config.toml
num_hidden_layers = 14
hidden_size = 256
norm = "rmsnorm"
Below are experts of layer 11 (counted from 0) of a mixture-of-experts language model. Rows are named router (the router's row for the expert), gate (a neuron's input weights, with its number), up (a neuron's input weights, with its number) and show model dimensions 0-63. Each number is 200 + 20 x the weight over its row's rms, rounded and kept within 0 to 999.
Before each expert's rows: a language model's description of what the expert responds to. This comes from a sample of Wikipedia text that the model never trained on.

# expert 47
Mid-word or/ol pieces. Interior or initial stems that take suffixes like -al, -ary, -ated, such as hon-or-ary, tem-por-al, oper-, voc-, plus sentence-initial On.
router,209,189,236,197,220,203,188,195,205,192,199,215,191,200,214,192,214,200,243,229,227,191,220,194,244,186,198,217,186,208,263,218,187,152,222,150,211,153,194,168,187,207,191,189,199,192,178,200,223,184,175,184,216,182,191,192,200,194,163,241,201,227,207,196
gate0,191,219,212,228,188,189,169,183,226,185,200,210,165,155,221,187,183,181,251,198,187,195,210,204,205,182,193,230,222,197,234,212,170,204,213,194,230,212,191,238,225,198,223,196,221,196,172,202,175,220,224,214,204,200,227,207,217,210,165,189,183,201,185,225
up0,233,214,228,234,165,221,191,191,192,166,198,229,190,206,234,235,195,184,198,159,193,188,186,171,192,200,218,214,223,171,210,203,180,213,190,174,211,229,203,205,215,235,224,181,200,179,187,219,173,198,169,178,182,180,221,229,205,186,175,206,171,208,168,211
gate1,176,195,177,189,213,199,200,220,184,207,193,217,221,205,207,187,227,244,211,200,205,216,194,215,227,177,215,197,187,190,189,230,214,229,210,186,191,169,180,219,205,213,187,221,205,209,189,236,225,182,186,220,152,172,174,206,192,238,199,169,216,207,220,216
up1,195,223,216,210,190,208,183,186,217,189,195,201,189,155,215,219,185,187,238,220,226,184,222,207,197,220,175,191,188,208,183,162,174,168,203,176,210,203,214,197,186,178,221,185,176,188,179,192,153,194,176,181,220,225,201,203,181,179,219,236,209,193,211,152
gate2,182,183,213,167,206,179,197,221,200,189,219,206,163,238,220,199,205,186,154,229,210,221,212,184,174,176,192,207,211,189,216,201,174,192,160,216,201,213,178,188,192,166,224,198,193,211,192,161,187,192,199,216,189,204,224,222,175,173,196,212,173,197,168,224
up2,189,175,204,190,228,210,196,191,249,194,223,177,193,185,234,206,194,148,253,196,187,225,226,189,190,162,180,232,178,217,183,200,156,196,201,191,214,207,230,221,214,163,218,205,197,204,202,219,192,214,216,240,245,213,215,191,208,186,204,239,235,224,200,174
gate3,154,199,216,191,200,191,186,212,182,209,228,216,196,212,179,175,220,197,194,205,156,201,202,188,209,194,228,215,203,217,245,175,188,190,193,216,200,201,235,235,199,196,186,231,244,168,190,195,194,195,200,224,229,186,236,207,205,211,201,186,229,206,227,219
up3,216,185,167,189,213,204,181,181,212,236,227,217,213,189,199,197,180,183,194,181,169,202,241,208,217,220,170,169,187,182,185,206,204,176,207,186,217,221,194,219,187,210,234,206,209,231,174,200,205,197,208,196,227,202,190,218,234,214,202,246,184,199,208,176
gate4,195,190,230,191,181,227,215,216,202,176,199,214,195,200,200,198,187,244,179,207,206,199,199,170,184,197,184,191,207,187,224,224,174,193,220,216,187,187,201,210,175,191,168,197,171,238,169,211,174,192,217,201,235,209,199,224,218,178,175,184,176,193,234,188
up4,221,213,185,208,199,199,190,199,187,190,165,205,206,237,219,193,200,232,215,183,187,173,162,202,229,181,225,203,232,204,229,184,196,188,229,189,227,202,226,179,203,161,199,154,194,233,202,155,185,204,211,202,220,222,193,178,226,210,201,206,214,184,216,174
gate5,175,205,207,171,191,196,202,173,153,237,230,211,237,226,224,198,213,157,201,197,171,222,229,229,187,190,194,198,212,202,185,180,184,195,195,195,171,210,237,192,215,173,192,180,219,199,201,174,166,167,180,179,214,188,190,223,167,188,185,189,216,194,202,206
up5,198,196,192,226,189,171,199,224,224,158,207,217,177,163,193,227,182,206,231,234,202,183,208,188,186,198,198,207,190,218,205,226,206,244,205,197,219,183,202,226,195,194,197,219,164,191,214,230,217,192,206,214,192,213,199,226,217,200,189,221,178,224,176,192
gate6,197,184,203,207,185,203,197,213,188,166,191,248,186,194,191,190,164,240,215,205,233,197,208,241,208,229,179,201,223,208,198,222,186,190,253,198,169,177,192,202,220,174,212,194,197,195,187,250,219,183,161,187,185,167,189,194,226,215,238,192,194,183,164,224
up6,186,184,193,198,189,180,176,177,178,199,180,240,197,194,200,208,179,227,195,231,213,206,218,210,211,249,209,198,195,208,211,226,220,180,211,190,179,185,198,219,207,192,217,201,201,173,202,199,196,195,209,204,141,162,194,194,188,188,216,222,210,199,158,219
gate7,214,218,198,176,192,204,190,231,215,173,190,201,194,181,187,220,178,179,224,217,207,165,162,198,159,190,201,232,184,203,193,228,185,193,219,204,206,191,217,219,191,221,207,182,175,210,200,172,195,175,207,187,199,191,219,186,194,216,215,180,183,204,217,218
up7,227,212,197,173,199,203,209,227,197,157,189,181,255,197,183,214,204,182,195,206,216,175,221,194,184,216,194,220,204,185,194,190,210,197,170,218,232,202,196,166,194,204,192,200,208,193,214,186,158,152,204,187,178,198,198,171,160,197,168,200,192,174,193,197
gate8,207,222,226,198,199,198,197,181,191,214,206,236,220,230,225,162,187,187,204,199,217,181,159,191,195,212,188,199,181,180,189,209,181,217,209,203,173,143,225,188,189,169,188,163,220,220,189,188,171,194,196,197,172,204,190,211,180,272,247,200,186,194,242,212
up8,188,223,168,213,199,234,194,201,186,213,209,168,175,161,157,232,181,179,205,173,210,185,210,221,216,177,201,194,198,221,225,235,226,183,186,210,201,209,166,199,209,220,189,212,190,226,186,178,251,207,208,200,228,187,206,190,197,184,184,182,224,209,208,212
gate9,182,219,221,170,197,215,213,189,164,213,197,191,179,164,208,212,197,198,175,210,219,185,191,207,175,191,246,198,155,181,224,220,163,189,174,160,197,178,233,188,233,184,197,169,265,179,209,201,203,182,191,201,198,201,187,204,182,210,202,210,232,221,225,192
up9,223,232,217,245,197,211,216,221,230,215,219,178,222,207,220,215,226,168,217,168,184,213,211,171,200,193,211,226,212,199,176,171,224,186,232,200,179,234,181,212,208,214,172,220,179,210,212,190,203,198,216,189,207,172,232,188,212,207,188,171,206,165,203,209
gate10,180,184,178,187,222,253,209,187,220,162,183,176,198,188,174,198,243,200,228,204,211,220,195,208,224,182,206,193,209,211,231,213,224,261,171,177,198,214,208,211,187,158,210,214,224,190,190,190,225,183,185,206,208,207,226,177,205,214,198,196,192,202,179,202
up10,173,200,193,189,194,191,169,233,227,199,169,205,228,210,180,219,215,228,159,216,162,177,230,197,194,210,220,219,198,216,195,203,195,232,230,183,197,211,206,229,177,186,196,231,223,153,240,229,210,167,161,182,203,188,208,183,204,219,180,206,210,169,182,204
gate11,204,205,210,212,206,161,211,170,175,184,188,210,208,207,215,191,212,221,223,184,206,202,192,225,206,229,179,170,187,201,229,198,188,212,159,166,214,209,197,199,236,189,205,210,181,220,171,221,173,144,214,170,202,181,236,180,212,207,226,205,181,183,169,211
up11,179,166,234,178,224,207,228,240,220,209,179,168,203,200,178,219,208,211,194,203,199,190,173,195,185,199,226,199,231,184,166,200,205,200,212,195,175,154,182,190,192,233,216,207,198,166,224,182,218,208,179,207,198,218,180,224,224,205,188,205,213,167,224,192
gate12,230,195,176,222,221,192,163,203,205,231,159,210,190,241,219,221,186,180,206,208,187,234,183,186,212,158,197,200,179,223,226,196,194,218,191,183,209,199,206,187,216,225,195,175,165,198,197,192,195,194,182,219,228,173,191,194,221,160,187,190,178,181,191,207
up12,212,169,170,188,226,201,194,195,191,179,182,199,197,214,206,170,214,180,194,224,217,199,203,210,204,185,206,183,211,180,186,170,193,201,200,191,173,187,190,203,235,221,205,195,174,175,211,213,178,184,178,215,195,203,164,173,192,198,178,181,220,207,214,208
gate13,199,189,183,211,182,177,193,197,152,203,176,207,213,227,192,191,166,202,208,202,231,207,226,205,229,204,176,191,218,220,181,172,206,212,197,163,247,197,170,144,185,193,242,178,182,189,201,188,166,205,183,183,191,205,212,210,197,224,192,197,225,183,235,155
up13,184,173,197,192,186,173,222,179,179,192,216,204,171,198,199,225,198,189,203,176,192,188,191,228,246,190,192,192,231,223,182,208,182,231,190,177,217,214,253,204,192,202,214,222,225,259,224,179,208,203,206,228,197,198,197,178,199,224,201,213,229,196,200,213
gate14,206,171,200,188,186,166,217,209,200,220,190,199,214,171,232,199,201,221,200,166,180,196,183,203,191,191,206,217,186,192,214,166,224,176,197,206,156,200,218,193,204,195,234,185,184,187,202,184,167,185,215,197,220,214,227,189,210,164,194,214,186,173,218,196
up14,184,174,198,174,190,161,208,221,214,209,220,189,186,169,224,241,215,208,192,206,183,212,169,230,200,206,174,198,204,240,205,170,212,203,222,203,201,231,210,189,191,195,210,176,186,197,172,181,200,195,238,223,194,220,210,206,191,193,168,183,218,232,218,225
gate15,186,180,224,188,211,178,189,205,201,220,188,218,166,174,181,203,169,184,185,230,205,203,220,211,180,176,234,190,207,202,213,166,190,188,204,223,190,202,213,223,227,126,203,217,204,207,204,175,215,166,213,188,193,229,185,193,186,210,164,207,190,186,230,214
up15,212,209,224,180,201,216,243,190,247,199,193,204,197,168,200,197,198,185,195,180,233,208,169,203,193,211,209,239,194,188,233,195,217,230,203,203,204,235,196,218,243,214,206,203,185,143,203,218,201,225,158,167,216,192,233,210,186,219,183,210,177,177,236,167
gate16,218,189,216,187,198,168,201,202,179,219,198,165,196,194,205,197,191,205,221,196,219,201,220,214,202,161,179,234,161,186,183,207,186,186,204,233,238,175,194,219,209,180,203,197,196,214,224,187,176,175,193,170,172,208,207,161,184,170,182,224,191,220,222,200
up16,161,209,180,215,174,217,209,209,224,168,182,219,193,178,190,223,201,187,182,236,206,204,188,170,231,217,201,207,222,162,211,210,177,208,207,200,144,188,177,175,207,231,189,194,221,196,181,213,189,206,197,227,188,194,211,246,200,233,199,186,181,225,216,185

# expert 10
Place name pieces. Word pieces inside or ending place and team names, such as York, Warsaw's -aw, Portland's -land, -shire, -ville, -ington.
router,192,210,212,171,217,223,207,247,199,174,198,187,206,203,194,223,216,184,198,229,214,208,146,150,222,194,200,220,224,232,195,199,204,170,173,179,194,242,206,185,230,187,188,207,208,206,219,181,211,206,204,212,191,210,175,205,198,180,180,184,205,206,194,225
gate0,214,201,201,205,184,187,226,209,211,203,187,173,151,186,184,164,239,171,240,152,194,207,160,197,197,191,229,184,193,179,178,177,201,196,210,205,174,203,232,190,194,191,219,226,186,161,202,182,205,189,230,207,223,234,217,167,210,181,209,209,162,200,164,200
up0,191,210,196,181,184,216,184,163,228,181,167,181,212,179,182,188,185,215,211,211,204,225,220,207,215,202,177,200,197,152,229,207,210,185,164,215,178,231,200,193,165,197,192,194,187,172,212,166,182,187,201,205,207,195,203,191,192,196,194,187,185,210,194,219
gate1,219,184,214,183,211,222,191,210,184,194,195,163,202,214,171,228,242,213,194,224,189,222,221,214,205,161,195,193,239,154,233,230,184,204,198,191,176,214,201,239,177,191,194,197,198,208,182,163,262,195,200,206,227,185,199,230,185,175,199,201,180,192,203,197
up1,211,192,214,199,210,204,203,207,211,190,198,199,222,185,196,184,173,228,223,214,200,207,186,218,212,207,167,181,221,220,193,224,176,166,207,234,189,159,179,209,163,205,218,240,213,212,166,203,181,183,198,235,180,186,214,212,218,226,179,192,178,187,212,257
gate2,190,223,220,234,215,220,206,191,201,213,210,197,162,205,216,173,243,173,196,207,196,207,216,206,196,198,208,204,195,188,195,213,196,181,198,213,183,213,191,178,215,194,187,183,212,151,207,232,218,212,229,214,227,215,190,211,224,224,198,179,229,195,244,209
up2,209,233,176,219,190,198,216,220,241,193,201,210,197,231,191,217,214,176,204,170,221,194,155,200,219,168,219,212,231,215,197,181,191,180,179,160,199,194,196,195,199,190,251,236,210,182,203,207,210,241,199,230,210,224,185,199,210,218,179,176,182,208,178,229
gate3,209,199,234,214,185,196,185,225,218,184,195,226,221,169,214,205,196,220,196,198,187,175,190,211,209,203,222,183,162,204,202,212,201,190,194,209,253,184,179,212,189,181,239,189,191,172,190,230,180,204,217,213,204,217,200,189,211,214,226,198,198,163,220,197
up3,187,189,161,166,201,185,222,196,188,190,182,147,178,204,164,182,208,204,216,196,210,208,209,202,182,208,211,229,224,209,191,215,200,210,190,187,180,196,197,221,182,251,175,191,193,209,239,232,181,193,220,196,182,194,183,219,221,189,178,187,207,221,216,217
gate4,196,197,207,188,202,203,187,224,204,229,209,186,202,222,222,200,217,175,232,192,184,200,188,177,214,211,174,235,244,217,170,212,222,226,174,158,251,173,195,188,220,222,161,202,222,173,221,190,179,236,195,210,170,170,211,214,178,216,182,210,199,180,216,223
up4,168,216,197,226,182,194,224,221,203,206,188,183,191,176,192,223,175,229,194,216,213,202,248,195,190,205,194,206,167,216,221,173,169,172,195,226,203,218,188,222,157,169,223,223,185,181,181,201,220,203,192,197,237,218,219,207,195,227,213,183,209,232,185,194
gate5,193,174,172,200,216,216,226,191,188,214,167,202,186,221,177,225,218,190,220,199,220,179,196,209,229,216,220,190,222,198,206,196,207,199,195,165,206,210,205,223,204,217,227,169,213,224,164,189,189,178,221,206,226,205,196,199,219,201,190,190,211,182,213,151
up5,230,159,196,178,210,228,221,199,206,191,209,212,192,240,167,146,205,180,201,176,190,177,184,228,200,192,215,176,202,196,180,161,200,174,162,177,208,194,194,209,198,198,256,207,219,206,213,214,168,208,218,189,213,218,201,191,225,183,184,197,193,191,217,139
gate6,214,202,214,219,198,201,170,228,229,187,193,204,181,179,229,208,179,171,178,239,247,189,218,190,190,177,191,208,181,169,229,228,211,223,210,210,179,246,173,234,225,166,208,196,199,181,215,205,169,224,189,218,241,166,202,219,196,230,219,202,210,171,212,177
up6,250,210,193,196,198,198,169,227,145,208,229,236,211,200,190,223,255,223,196,172,221,197,182,222,191,184,213,173,226,199,184,206,171,198,196,202,194,148,218,175,204,224,185,192,210,235,224,214,222,184,214,197,221,197,216,178,198,193,217,183,163,216,209,228
gate7,178,211,213,199,199,229,176,174,182,204,200,183,188,199,197,220,179,172,165,187,205,212,172,193,186,221,227,188,220,215,240,196,221,233,219,185,216,168,213,201,196,182,155,183,217,204,216,170,206,189,177,191,197,197,164,185,175,197,179,224,205,193,173,184
up7,172,205,186,192,216,222,207,188,200,183,208,172,179,205,191,219,197,203,189,207,188,178,190,207,175,223,206,202,248,220,193,244,219,209,215,198,215,198,164,206,191,196,233,215,235,227,212,215,164,194,169,178,182,243,170,197,240,204,181,240,236,172,210,165
gate8,220,184,193,155,189,187,220,233,204,176,203,219,222,203,162,210,216,212,204,198,221,164,246,186,201,191,230,227,216,224,209,206,173,218,188,194,211,204,181,180,209,206,169,184,177,160,161,170,191,167,190,187,231,204,219,241,193,198,187,213,208,213,222,178
up8,192,169,201,167,198,182,198,217,205,205,181,185,240,185,235,180,207,203,202,200,233,211,205,220,222,174,192,194,199,167,182,183,190,186,206,215,208,204,182,199,212,191,200,209,185,187,194,183,200,188,200,214,197,154,216,203,173,193,175,228,241,173,221,203
gate9,191,204,198,239,200,204,189,225,205,243,195,204,216,188,222,234,159,211,137,213,214,209,225,186,210,190,201,205,175,168,207,212,196,206,191,182,198,225,218,205,259,178,208,180,237,177,243,204,191,246,180,195,223,207,184,210,181,194,214,207,197,198,204,184
up9,204,209,218,198,203,183,164,197,227,205,198,197,167,216,187,170,162,222,218,190,241,184,189,214,197,172,168,230,207,146,247,177,220,213,221,192,186,183,232,205,167,192,190,223,206,211,207,150,177,237,181,216,202,238,215,182,185,186,180,211,208,226,214,226
gate10,189,194,222,199,185,174,204,201,206,230,200,209,190,200,194,174,209,175,185,185,177,209,231,218,237,200,187,202,188,217,212,155,178,213,216,202,199,202,188,223,180,189,201,199,196,207,202,155,228,212,199,206,207,200,254,196,226,170,167,227,214,206,228,193
up10,205,202,215,208,229,189,195,209,184,195,182,211,230,217,196,190,238,143,166,214,178,199,186,201,208,170,222,227,201,219,222,178,205,182,218,181,224,217,159,214,209,192,196,161,198,185,196,213,214,193,185,167,228,184,186,200,194,238,228,191,169,197,212,217
gate11,163,233,244,257,187,218,188,222,189,200,209,195,181,209,211,175,197,220,181,225,210,201,152,203,196,217,213,222,193,205,157,218,210,210,174,191,195,185,222,211,195,205,174,233,207,166,179,200,239,184,213,210,191,183,188,221,217,223,187,193,196,208,226,205
up11,195,177,187,187,202,186,235,184,211,196,186,184,235,195,209,202,180,178,198,160,227,179,200,197,213,206,203,183,206,200,211,206,214,224,171,227,190,178,171,182,217,191,213,178,177,233,216,167,178,174,183,192,202,235,216,221,174,172,178,217,181,163,200,213
gate12,170,221,237,202,228,190,191,181,215,222,205,196,185,203,189,198,216,190,213,220,226,173,202,183,219,188,189,215,188,220,194,176,188,154,186,191,214,187,198,190,200,201,211,191,221,189,165,203,167,190,161,164,187,192,234,221,192,187,173,202,191,212,199,193
up12,224,207,198,213,208,207,217,221,205,197,190,199,190,205,165,212,190,178,175,206,207,179,187,218,191,191,189,220,208,199,161,182,184,148,245,207,183,170,201,174,165,223,204,225,155,192,229,206,221,208,226,211,201,210,200,183,171,196,205,195,219,198,178,226
gate13,173,213,188,211,197,164,199,213,179,193,198,177,198,219,179,188,224,221,177,213,196,212,180,164,225,197,193,180,189,177,257,200,185,187,172,228,152,193,194,213,153,185,194,190,215,200,194,147,163,204,191,175,205,182,198,249,227,169,208,201,185,223,230,211
up13,206,204,209,172,189,212,182,216,198,209,218,166,216,193,211,249,214,158,192,203,226,229,171,227,209,179,187,215,181,171,196,200,209,192,208,223,196,169,215,208,195,193,196,165,194,182,235,202,205,222,187,225,214,201,201,176,214,208,254,198,200,189,207,206
gate14,214,208,210,195,188,218,198,206,201,201,191,211,137,224,231,186,156,200,180,206,188,197,166,193,222,199,190,189,189,199,191,234,194,222,201,205,191,237,220,184,188,200,232,160,187,191,201,181,219,195,222,198,190,210,177,163,199,179,244,201,169,218,185,196
up14,197,238,218,204,190,173,214,191,183,221,186,181,186,195,196,170,204,206,181,198,227,201,167,211,187,165,198,203,211,186,210,223,217,195,194,203,189,191,213,196,195,202,189,209,218,242,192,194,188,192,224,230,218,153,163,186,203,213,210,216,196,239,216,226
gate15,206,198,194,177,183,197,201,192,221,225,192,195,229,194,208,184,199,199,204,187,221,178,178,191,185,195,211,212,197,234,210,194,201,237,215,220,227,222,227,230,227,202,193,220,212,146,195,205,169,211,237,173,188,198,197,194,197,249,206,226,215,181,191,189
up15,180,184,192,204,188,197,224,214,176,202,190,208,234,212,194,186,188,208,179,205,192,200,224,172,213,238,180,181,187,189,222,199,195,170,164,195,191,185,208,171,183,205,186,175,188,185,207,168,168,225,175,191,252,187,196,199,222,194,202,207,203,189,249,146
gate16,201,227,207,198,228,213,178,206,191,201,250,225,179,202,213,198,188,214,213,196,221,188,195,189,223,201,173,190,195,187,216,221,190,204,200,166,189,223,182,200,206,152,229,208,208,173,187,162,189,209,196,188,179,209,205,163,232,228,182,187,195,209,189,192
up16,200,187,212,191,163,200,180,217,213,191,182,164,229,211,175,200,172,205,218,192,201,214,209,187,195,170,201,220,193,179,233,203,202,212,184,213,234,282,213,162,203,190,221,230,170,190,197,214,203,211,190,220,190,218,240,185,204,166,196,226,181,211,163,182

# expert 11
Latinate word-initial stems. Opening pieces of Latinate words that need a suffix to finish, such as acc(ording), ar(cheology), reg-, cont(ains), oper-, often before -ion or -ation.
router,202,195,192,190,186,207,212,195,214,197,200,207,206,188,202,195,194,182,198,200,198,146,203,140,226,205,212,222,163,221,225,205,220,208,204,202,209,202,189,194,199,175,209,197,174,196,175,209,220,234,207,220,197,174,206,226,178,211,186,232,189,195,164,214
gate0,203,196,194,180,161,198,238,206,173,172,223,224,181,180,202,220,196,189,184,171,202,216,216,210,195,180,210,238,200,176,183,196,215,204,210,178,155,199,190,179,199,205,230,191,239,185,213,228,201,163,211,192,186,195,210,174,192,206,177,210,194,217,181,219
up0,231,165,183,179,180,186,205,213,186,215,178,186,226,213,217,214,193,176,225,194,196,214,160,194,189,197,195,148,196,241,226,174,191,218,188,212,239,207,190,178,205,239,168,222,229,221,205,184,167,188,210,192,204,174,193,223,200,188,244,189,217,170,178,168
gate1,172,241,170,226,212,203,185,207,191,237,186,187,190,169,211,212,197,174,187,190,186,214,223,221,223,208,210,197,197,199,181,184,242,241,211,215,195,208,171,205,209,233,212,218,223,199,186,221,157,226,195,189,199,220,195,194,252,173,184,202,209,195,208,179
up1,241,185,224,183,196,185,198,220,218,218,217,221,195,243,196,197,203,192,223,239,203,222,202,192,226,204,228,217,220,174,209,205,193,202,187,202,197,194,196,208,214,214,222,195,196,204,229,204,213,230,188,206,162,226,187,188,172,209,246,245,199,208,168,182
gate2,221,187,205,214,199,206,222,213,166,209,203,206,151,191,224,241,190,201,239,229,190,200,224,174,226,206,224,237,225,175,217,181,223,192,206,196,176,209,231,152,232,196,233,176,203,224,218,222,237,231,236,179,183,208,197,213,232,172,178,176,180,202,192,174
up2,231,187,194,215,190,196,166,207,183,189,171,220,180,222,168,183,215,189,201,210,216,161,209,225,201,223,175,230,193,195,192,192,196,204,210,152,204,199,166,232,232,207,211,196,221,195,206,213,192,196,192,199,195,191,214,213,188,201,204,164,208,222,205,236
gate3,198,214,171,203,221,192,209,173,225,193,212,189,208,188,170,212,197,216,225,198,191,188,196,176,224,206,227,216,167,216,235,192,155,223,189,181,179,167,181,187,185,168,161,176,181,201,179,198,192,205,191,233,222,195,198,204,195,245,182,195,193,207,175,212
up3,178,220,165,173,205,165,214,173,189,174,189,174,188,176,181,213,228,195,238,228,235,203,193,166,227,232,177,205,193,190,228,184,159,203,196,197,214,210,223,170,211,175,206,197,198,197,206,179,178,245,229,214,216,138,176,196,224,209,219,181,202,219,186,190
gate4,211,196,160,198,215,179,179,162,197,224,171,187,181,177,195,217,252,215,243,194,188,217,223,194,202,202,200,182,165,151,186,179,207,192,203,231,218,210,193,187,237,238,190,206,234,198,198,219,211,182,196,177,200,205,220,227,207,211,240,206,208,223,170,215
up4,206,203,181,221,215,198,193,202,204,217,225,192,218,156,202,194,221,210,180,185,197,238,209,195,190,208,204,235,240,155,228,195,218,200,207,219,189,224,191,189,217,196,207,209,187,182,185,217,222,208,196,209,149,181,223,187,193,193,206,215,175,221,174,179
gate5,164,175,184,174,166,203,195,205,204,191,240,184,180,221,213,166,194,192,240,229,202,209,225,206,195,190,190,202,208,222,179,185,182,234,217,216,226,195,192,193,203,194,171,210,202,181,187,207,207,217,210,228,199,203,217,216,234,228,174,179,227,220,215,191
up5,228,227,198,229,190,191,224,213,164,217,207,196,198,195,188,235,177,196,178,194,178,212,202,188,202,191,193,161,197,187,231,166,223,171,235,212,159,223,197,198,217,216,172,203,210,190,212,186,186,139,174,176,217,222,190,194,193,202,199,189,167,217,196,192
gate6,184,222,207,207,204,215,223,193,202,209,211,204,192,195,194,175,255,222,188,212,215,220,222,165,213,170,194,192,207,205,245,176,213,225,198,177,175,193,199,218,165,205,169,209,194,208,198,183,193,214,254,205,188,237,211,173,226,181,207,192,207,194,218,244
up6,193,182,211,157,184,204,202,193,195,181,170,207,263,208,180,207,231,216,209,179,203,166,211,186,197,240,182,147,208,219,209,194,194,187,216,155,184,183,229,236,185,249,189,213,220,193,206,195,218,181,213,218,166,190,188,191,182,200,229,187,223,218,187,174
gate7,193,166,219,213,229,191,217,236,181,226,216,194,190,204,184,203,209,184,156,221,170,199,220,190,211,186,199,200,204,215,209,186,227,194,220,160,206,206,201,187,196,177,167,191,208,228,190,181,222,222,220,188,166,211,220,206,187,240,219,225,236,208,233,235
up7,168,200,171,210,204,194,210,161,163,178,188,209,218,196,208,199,195,238,177,216,164,192,201,214,236,211,205,164,204,219,206,210,224,184,170,230,195,198,155,205,248,188,209,212,184,203,173,189,190,197,177,195,186,197,198,168,215,228,213,203,172,197,220,196
gate8,171,207,193,218,173,216,220,197,189,197,200,182,196,203,256,201,228,195,231,217,209,211,193,175,214,211,219,206,181,206,213,183,158,165,182,215,228,174,145,198,200,213,226,190,215,200,236,191,194,235,206,238,161,185,228,199,197,190,194,180,232,192,164,177
up8,229,229,221,165,216,199,196,204,222,219,165,208,224,221,179,201,184,197,171,192,172,220,203,205,167,181,184,206,168,202,207,222,202,206,188,227,158,179,277,205,180,170,177,241,202,206,165,198,210,199,212,186,210,228,186,158,206,213,180,196,184,191,211,206
gate9,209,230,180,177,197,194,146,220,211,211,231,217,193,179,227,187,203,205,232,239,187,211,204,235,184,175,174,219,189,218,213,187,220,205,198,198,152,178,209,198,211,195,175,193,178,207,220,227,185,192,225,207,233,194,171,237,241,191,193,185,199,178,217,171
up9,198,198,198,257,223,194,223,169,184,192,203,172,176,202,155,173,205,190,171,162,236,207,194,174,194,224,177,168,230,162,182,208,179,206,205,193,230,199,161,177,210,185,203,192,161,214,204,216,225,194,190,192,245,209,206,197,154,162,207,195,205,209,199,225
gate10,176,199,217,214,179,186,214,242,183,211,183,216,214,229,231,213,227,195,234,203,171,229,173,192,211,190,209,219,219,179,282,192,196,202,192,181,218,213,187,212,214,155,178,191,176,177,248,173,192,185,218,202,182,192,187,224,189,192,189,200,197,192,195,194
up10,235,215,177,200,182,219,188,175,200,211,215,208,205,185,213,169,194,216,195,202,193,160,205,190,215,172,201,213,194,202,177,222,209,220,198,225,163,215,198,173,162,206,208,237,156,171,181,206,177,223,175,223,201,162,200,190,164,191,185,217,192,193,203,170
gate11,212,173,193,187,189,210,189,230,190,202,200,214,216,202,201,251,172,198,191,213,190,230,212,178,173,222,229,171,171,201,215,207,188,173,201,175,205,200,187,206,196,236,204,196,189,215,182,181,212,188,220,176,187,206,181,188,225,195,205,184,185,182,184,164
up11,219,202,206,202,174,155,236,214,195,185,228,207,168,189,217,145,225,208,185,181,189,197,159,206,220,195,190,229,219,196,230,207,213,207,211,190,212,182,239,208,250,208,199,195,187,203,218,228,209,202,208,236,216,177,207,191,178,182,209,208,227,210,171,224
gate12,207,229,203,204,197,175,180,225,212,218,237,198,204,187,207,178,149,220,210,216,224,201,201,190,211,197,188,216,205,182,178,207,191,188,238,189,197,194,196,211,230,184,194,199,145,216,196,179,197,173,185,199,175,224,198,145,234,206,201,216,173,245,183,196
up12,215,208,210,215,190,183,221,228,175,184,175,222,201,221,183,233,233,200,175,196,198,197,192,178,222,191,219,176,193,228,230,208,200,197,183,190,187,168,213,171,218,202,182,194,263,179,234,210,196,236,178,166,185,185,206,217,174,212,196,154,206,176,183,171
gate13,176,182,189,183,235,193,202,174,182,197,185,185,187,212,190,237,215,171,162,228,200,183,166,195,204,221,185,193,191,158,218,181,179,170,215,213,227,207,204,154,200,176,204,207,190,200,225,181,220,175,197,234,244,197,178,207,192,198,210,184,220,200,126,194
up13,223,229,195,218,168,229,202,195,229,217,237,224,193,215,261,162,198,190,197,163,200,237,235,188,215,175,158,236,203,226,218,215,167,181,209,187,166,183,203,211,198,215,176,204,206,213,185,213,214,210,222,211,207,253,231,191,229,201,200,235,215,234,208,215
gate14,216,162,204,207,215,178,202,186,192,240,181,244,215,215,214,170,170,193,192,214,234,161,206,204,158,221,189,213,191,245,195,173,212,223,203,204,209,189,199,199,173,227,148,173,214,206,172,196,169,215,211,191,193,189,190,201,192,219,216,201,197,200,221,189
up14,220,224,230,181,177,232,191,154,202,234,186,202,169,221,201,189,198,142,204,184,173,191,237,187,185,221,222,179,201,236,156,194,198,156,180,220,196,191,194,193,218,208,142,205,236,162,190,212,169,175,240,183,180,209,181,215,176,203,207,159,200,203,195,231
gate15,242,210,220,200,195,189,181,175,206,240,179,189,220,208,190,203,194,166,231,196,217,195,219,190,217,223,197,229,199,231,220,192,217,219,200,196,199,227,197,214,216,199,194,205,233,213,226,196,190,164,226,195,188,215,212,213,252,163,222,176,184,223,194,203
up15,185,166,185,172,221,228,208,143,212,216,199,224,195,183,193,211,194,227,154,178,150,183,207,207,178,184,178,209,178,203,206,181,203,205,182,219,169,194,217,165,224,208,187,207,165,189,198,203,189,192,219,183,215,217,184,220,196,196,203,237,206,199,192,188
gate16,208,163,220,223,188,209,208,193,220,162,171,216,203,168,200,252,148,214,212,196,233,183,207,176,185,207,213,185,201,163,207,200,203,239,205,187,226,218,234,219,222,195,189,216,190,216,203,216,175,209,200,229,192,229,230,222,179,229,195,209,190,208,224,207
up16,197,219,181,183,198,208,168,206,178,225,180,204,193,171,220,179,200,162,178,196,194,192,233,185,196,199,187,180,227,218,197,155,173,196,209,221,197,184,202,223,223,188,191,207,171,181,197,190,179,208,159,183,227,211,227,232,190,194,190,205,219,214,175,183